config = dict(
    d_expert=32,
    d_shared_expert=0,
    hidden_act='gelu',
    router_score='sigmoid',
    init_std_router=0.00974,
    lr_router=0.000589,
    vocab_size=4516,
    norm='rmsnorm',
    norm_eps=1e-06,
    optimizer='soap_variant',
    max_seq_len=256,
    max_steps=3303,
    dataset='wikipedia_en',
)
Below are experts of layer 4 (counted from 0) of a mixture-of-experts language model. Rows are named router (the router's row for the expert) and show model dimensions 0-159. Each number is 200 + 30 x the weight over its row's rms, rounded and kept within 0 to 999.
After each expert's rows: a language model's description of what the expert responds to. This comes from a sample of Wikipedia text that the model never trained on.

# expert 32
router,160,209,227,165,248,211,215,217,206,195,198,219,262,155,201,200,192,214,187,197,203,180,218,201,201,166,201,223,194,221,172,166,159,189,192,224,222,214,192,242,218,202,217,200,205,205,233,206,208,190,172,187,220,183,189,137,197,220,242,220,254,231,169,216,256,178,197,202,217,261,199,176,249,183,196,144,216,187,185,211,180,216,221,196,213,227,203,233,116,300,197,143,159,172,245,212,164,181,178,201,184,261,205,170,209,204,247,198,214,180,165,222,232,155,211,223,185,135,200,154,213,226,192,217,204,207,156,138,151,242,187,165,135,165,209,123,200,199,225,221,247,230,151,209,174,210,195,264,179,193,189,229,199,173,188,167,183,168,211,203
It responds to: Opening quotation marks, list dashes and sentence-initial words such as In, On, It, However, often in song or track lists.

# expert 40
router,213,225,253,201,206,216,262,202,177,188,291,209,220,172,191,186,151,212,191,151,168,226,219,158,183,184,199,189,189,173,216,210,180,153,182,227,227,245,195,227,143,174,142,218,159,267,188,189,186,184,189,214,166,221,244,224,156,201,211,171,198,199,130,194,204,189,257,205,189,217,193,183,261,204,237,214,169,170,193,169,219,241,187,177,187,204,174,180,199,221,209,159,156,171,209,184,216,169,233,208,183,204,225,214,170,231,229,218,186,215,163,206,240,174,228,156,195,161,147,199,165,195,178,223,165,140,157,155,157,222,188,188,227,179,179,190,257,181,228,160,220,223,195,190,169,163,166,241,224,176,182,263,173,258,241,203,170,181,161,215
It responds to: Word-start or middle pieces built around vowel plus l or similar (ul, el, al, iv, ad), as in Monirul, javelin, official, active.

# expert 43
router,152,232,210,194,219,258,179,157,188,213,173,212,226,176,166,174,185,171,176,196,160,242,193,172,231,177,218,242,196,230,120,180,228,84,197,249,172,171,217,200,174,188,250,152,173,208,202,168,156,264,213,239,199,202,209,184,175,207,224,171,240,188,167,164,223,173,170,206,263,225,204,184,180,201,251,199,176,209,191,224,240,211,212,203,147,226,209,181,159,292,186,221,234,192,236,211,208,163,189,224,167,161,187,264,202,213,181,197,196,189,165,201,185,166,194,202,185,162,161,197,186,204,181,251,181,205,145,200,169,234,187,213,186,163,180,208,214,217,200,225,187,241,233,259,226,222,200,252,237,205,179,196,194,206,204,184,172,192,170,222
It responds to: Word-initial w, f, sk, sm pieces after "is", "and" or commas in plant and animal descriptions, plus "-", "with", "and".

# expert 15
router,156,189,236,161,212,206,228,233,173,213,214,209,210,157,139,215,137,215,173,176,186,200,178,185,229,255,212,231,193,208,181,224,158,148,192,200,250,214,196,195,199,175,188,146,171,203,264,177,222,177,182,289,198,131,245,177,178,214,214,219,199,209,170,210,198,180,226,172,229,228,221,186,176,156,198,207,166,208,201,157,232,226,191,149,182,248,178,212,188,251,206,175,194,184,227,181,231,148,265,219,210,180,185,230,202,176,200,170,198,220,141,259,246,152,169,229,171,200,196,189,174,198,214,231,144,196,179,159,183,239,192,173,163,201,223,173,208,161,238,268,199,230,177,200,204,230,239,235,207,163,200,203,207,236,205,196,164,179,142,235
It responds to: First pieces of words after a space, often single capitals or short syllables: ro(yal), ro(lling), U, O, ab, pro, Bul(garia).

# expert 6
router,208,200,226,136,205,233,216,194,197,187,185,238,234,146,182,219,193,275,210,173,205,221,192,198,265,176,190,224,210,178,181,181,245,183,235,220,189,203,165,190,214,169,217,175,240,144,221,163,232,153,186,188,194,214,229,164,185,209,244,180,240,210,209,173,202,142,171,207,216,266,181,205,244,211,216,223,195,205,169,171,215,138,220,150,211,220,193,201,217,258,171,161,210,212,211,185,319,204,200,176,193,216,219,207,141,241,246,244,229,208,200,227,205,218,220,164,164,210,170,199,228,242,169,208,192,152,196,123,198,253,196,191,226,195,190,195,194,182,210,258,193,184,194,238,203,177,205,227,212,165,168,242,266,167,224,205,198,196,182,210
It responds to: Periods inside abbreviations (Ph.D., v. in case names), plus at, of, °, and mid-name pieces in tables and lists.

# expert 29
router,145,236,272,205,185,219,227,149,142,232,210,249,172,158,213,193,154,184,169,170,224,219,210,162,197,182,242,192,205,187,164,215,209,214,180,197,208,212,169,203,200,143,215,155,201,200,271,191,166,287,201,244,203,183,237,196,208,193,224,154,211,178,173,155,252,204,164,213,238,169,176,213,249,245,218,184,156,239,240,182,209,174,211,151,191,200,198,182,215,257,161,189,182,167,203,216,220,166,203,229,203,199,199,164,203,183,198,188,183,173,175,223,204,221,189,213,188,136,205,239,187,201,162,223,151,165,168,175,240,218,221,215,195,158,191,215,227,157,204,209,225,225,173,239,253,206,224,232,232,137,214,233,182,240,207,136,159,231,213,219
It responds to: Hyphens in compounds like British-born, dashes opening infobox lines, colons after field labels, slashes, en dashes in season ranges.

# expert 39
router,223,229,239,209,192,167,222,129,143,207,243,203,235,159,159,139,176,235,202,223,144,213,185,202,161,217,217,241,202,204,192,215,210,187,173,240,230,254,167,224,173,198,178,202,187,246,264,179,135,243,219,214,176,174,205,193,185,220,241,174,171,182,169,210,256,209,228,238,195,165,210,187,222,182,209,233,197,214,163,229,185,237,253,212,173,181,232,182,173,237,231,171,161,183,182,174,229,165,197,201,220,250,170,229,198,248,195,223,204,172,165,242,222,197,209,207,164,219,215,146,234,207,216,227,200,197,170,199,185,216,238,166,170,174,195,173,206,127,232,203,233,189,185,211,187,190,254,212,179,206,146,162,225,225,208,194,221,233,153,291
It responds to: Adjective endings and sports-competition words: mart-ial arts, Qu-arter finals, national, international, Team, compet, professional.

# expert 26
router,187,259,206,185,227,250,233,126,174,238,235,190,196,182,170,149,148,243,158,217,159,197,203,191,168,187,217,180,232,197,178,170,202,154,176,253,197,235,170,255,187,203,230,188,179,256,224,185,197,244,167,180,237,208,215,155,214,163,215,150,218,223,209,168,230,210,178,217,173,177,173,137,194,171,219,172,109,232,180,199,224,176,270,183,197,150,193,212,204,203,239,230,176,186,236,156,198,158,176,249,171,187,171,195,194,226,217,177,242,158,204,165,246,162,153,225,212,191,191,213,181,200,188,263,176,201,197,201,180,181,215,185,192,163,216,183,190,153,228,200,213,218,176,230,216,196,279,202,222,193,154,203,201,190,228,180,183,229,167,202
It responds to: The word the and other determiners or adjectives opening a noun phrase after prepositions, such as its, this, new, local, coastal.

# expert 20
router,173,199,203,140,222,219,209,184,195,219,204,176,162,175,152,186,170,199,207,204,153,179,237,172,202,219,225,221,183,260,193,212,210,184,161,255,214,217,188,239,194,182,240,159,196,168,206,167,238,235,228,224,171,183,213,192,153,277,230,196,222,167,107,125,193,205,162,165,210,179,180,174,176,215,221,213,154,171,233,147,215,181,222,169,177,206,223,182,199,222,192,193,153,134,214,188,228,149,188,201,167,212,190,209,230,217,214,184,185,226,170,194,237,164,263,201,171,165,168,171,204,208,188,217,191,192,121,208,202,238,225,208,246,181,183,225,245,163,231,207,182,198,229,229,218,198,282,204,200,166,219,193,199,207,213,143,185,179,138,218
It responds to: Colons after field names in infobox-style lists (Format:, No. built:), plus mid-word pieces and units, such as ph-l-ate, °, lb.

# expert 61
router,217,189,223,181,188,161,230,182,191,190,229,191,257,226,168,179,188,233,205,225,173,185,205,148,165,229,206,279,192,225,180,186,147,177,214,253,126,216,189,230,146,173,233,166,132,248,238,185,204,224,151,245,263,219,215,194,198,221,213,176,190,209,166,181,195,214,208,204,156,256,206,230,196,176,188,224,134,203,148,204,228,190,177,196,214,160,204,208,199,223,221,150,192,178,221,208,247,208,152,241,161,205,177,154,150,218,200,218,200,182,191,217,248,143,201,135,165,173,209,245,195,201,209,194,174,207,192,240,155,213,211,156,219,165,152,217,179,155,203,234,217,229,220,186,239,186,207,225,162,205,171,206,224,207,260,178,208,230,217,219
It responds to: Verb stems after re/st/con prefixes and formal verbs in argumentative prose, like re-duce, St-ru-ctures, provide, However, claim.

# expert 7
router,188,213,215,191,225,282,216,129,131,230,150,195,249,177,177,180,193,199,203,199,170,228,201,116,249,172,227,215,210,212,190,243,171,175,153,286,191,188,197,170,173,153,236,144,200,192,227,186,175,229,224,203,211,153,216,194,192,220,211,200,191,190,207,169,192,215,185,198,210,234,246,171,192,173,219,213,187,262,212,239,218,234,228,170,139,190,185,172,195,247,222,203,197,162,210,214,225,198,192,227,136,168,152,243,216,191,203,228,195,189,163,179,188,170,206,180,175,174,131,192,168,224,214,244,192,218,183,190,182,221,192,164,189,206,169,158,275,189,175,184,214,280,212,202,209,215,237,253,188,191,191,216,177,224,198,197,194,181,173,229
It responds to: Word pieces and short nouns in species descriptions and nature text, like chrom-os-omes, brown-ish, water, species, and Latin names.

# expert 45
router,195,245,214,213,223,241,187,176,139,175,211,225,186,169,204,194,178,236,191,179,239,212,201,156,226,201,156,232,269,210,189,200,205,164,219,226,204,236,187,204,156,171,195,187,212,208,239,168,206,207,217,264,239,141,226,174,201,197,208,221,193,234,189,200,192,199,264,186,259,236,251,192,230,201,234,152,204,239,165,210,276,173,182,154,176,207,167,249,192,214,248,201,179,169,198,208,221,203,202,204,155,158,165,212,212,208,212,185,204,222,149,194,215,171,160,219,222,184,133,172,205,277,244,210,207,187,164,168,193,220,180,186,216,173,218,173,196,116,188,257,191,201,188,187,209,128,198,224,239,189,182,194,260,186,215,228,158,169,183,220
It responds to: Pieces of personal and proper names, especially after M: M-ack-enzie, Mc, Mac-cabi, Christm-as, plus William, David, New.

# expert 58
router,220,194,237,162,231,202,221,186,175,238,262,253,257,196,178,206,207,208,182,205,224,231,209,210,160,202,179,196,225,220,145,195,229,190,205,238,168,184,224,192,149,202,220,178,216,183,276,178,172,262,178,237,221,192,250,195,207,206,222,201,213,237,159,203,166,174,205,196,222,252,168,135,199,203,261,142,196,231,218,203,239,244,196,162,200,185,193,174,203,253,166,175,201,194,201,219,239,193,253,181,125,240,204,247,134,196,171,167,188,211,205,194,196,205,178,258,189,189,158,227,157,221,154,191,245,191,202,174,203,203,185,186,212,159,124,232,215,188,185,228,187,218,210,214,194,223,221,206,233,148,166,206,230,250,231,197,140,205,200,228
It responds to: Lone consonant letters or short consonant pieces inside names and words, as in Kilburn, Tromsdalen, Colm, Wembley, bitten.

# expert 47
router,165,204,186,182,223,245,230,239,226,254,228,188,222,193,219,171,152,235,171,154,164,200,243,169,195,188,193,182,226,219,214,184,214,145,240,204,132,243,165,207,178,209,162,176,174,195,189,144,227,201,196,250,216,195,214,167,169,209,208,199,202,208,148,168,241,175,168,194,192,217,215,205,187,190,177,201,183,211,180,245,199,221,225,171,173,211,177,211,211,214,191,180,116,176,257,186,243,135,228,217,229,189,154,168,178,205,196,178,188,186,151,183,170,145,179,240,146,178,188,158,190,194,193,294,219,186,153,219,153,243,243,178,260,196,205,155,230,195,231,247,228,186,193,228,242,190,206,244,173,180,208,256,214,212,227,182,207,217,204,195
It responds to: Byte pieces of Greek, Arabic, Hebrew and accented letters, plus English word-opening pieces like ex, st, ch, Br, prov.

# expert 36
router,226,206,247,203,220,183,178,205,169,219,228,198,214,165,205,229,163,217,218,182,176,210,199,176,213,188,206,196,277,178,192,213,219,231,203,200,153,222,201,262,186,165,216,208,163,173,216,187,204,189,154,220,207,203,223,181,149,202,272,156,213,225,212,147,170,199,206,204,165,236,186,183,175,154,225,205,194,237,248,202,260,192,255,182,213,184,171,189,165,235,195,186,190,221,204,181,259,238,228,186,195,263,208,198,153,238,187,252,243,149,196,231,187,202,250,187,144,152,155,215,163,234,174,234,242,152,180,189,197,244,165,183,198,176,131,209,220,198,236,189,181,229,188,202,198,221,222,204,206,265,142,203,196,173,239,186,170,230,127,231
It responds to: Middle pieces of names after G, O, L (Her-z-egovina, G-ir-onde) and biography words like his, her, moved, graduated.

# expert 8
router,156,225,215,172,216,228,210,132,171,215,220,220,222,138,199,172,175,204,170,204,181,243,274,209,238,197,210,198,220,228,161,179,213,187,196,231,163,185,194,254,192,192,200,189,172,186,228,183,215,218,170,224,238,201,244,162,148,204,214,179,241,235,166,217,265,229,174,181,160,229,200,203,187,238,247,213,203,246,174,216,199,242,187,180,231,139,231,159,197,249,217,207,182,164,185,245,253,181,233,251,198,209,240,156,175,196,234,141,217,171,169,217,198,181,202,240,203,185,197,250,215,210,156,279,200,182,194,231,148,240,213,171,244,146,155,206,233,188,204,255,209,225,206,223,226,160,225,229,165,161,190,210,205,202,174,189,175,219,183,193
It responds to: First pieces of split words, mostly single letters or prefixes like re, inc, com, h, -c, in running prose.

# expert 13
router,204,247,220,194,229,194,241,161,180,205,217,200,189,173,162,208,161,267,197,207,207,264,198,197,182,186,143,205,230,212,192,198,178,223,164,172,248,207,202,255,185,200,200,197,185,219,216,188,199,225,167,186,243,180,200,160,217,185,220,133,220,187,188,144,277,194,211,212,162,173,185,177,262,181,223,158,202,261,164,215,204,164,268,112,198,167,223,234,211,204,232,214,151,203,209,205,227,226,164,191,188,212,178,191,222,263,214,220,240,157,199,169,199,172,183,233,178,183,130,187,181,203,217,233,200,194,195,194,224,204,193,179,239,182,226,189,245,146,231,175,224,223,130,207,202,146,259,193,172,181,196,200,209,229,231,164,210,252,200,192
It responds to: Nationality adjectives, "the", and institution words in biographies, such as American, Russ-ian, University, national, football, Polit-ical.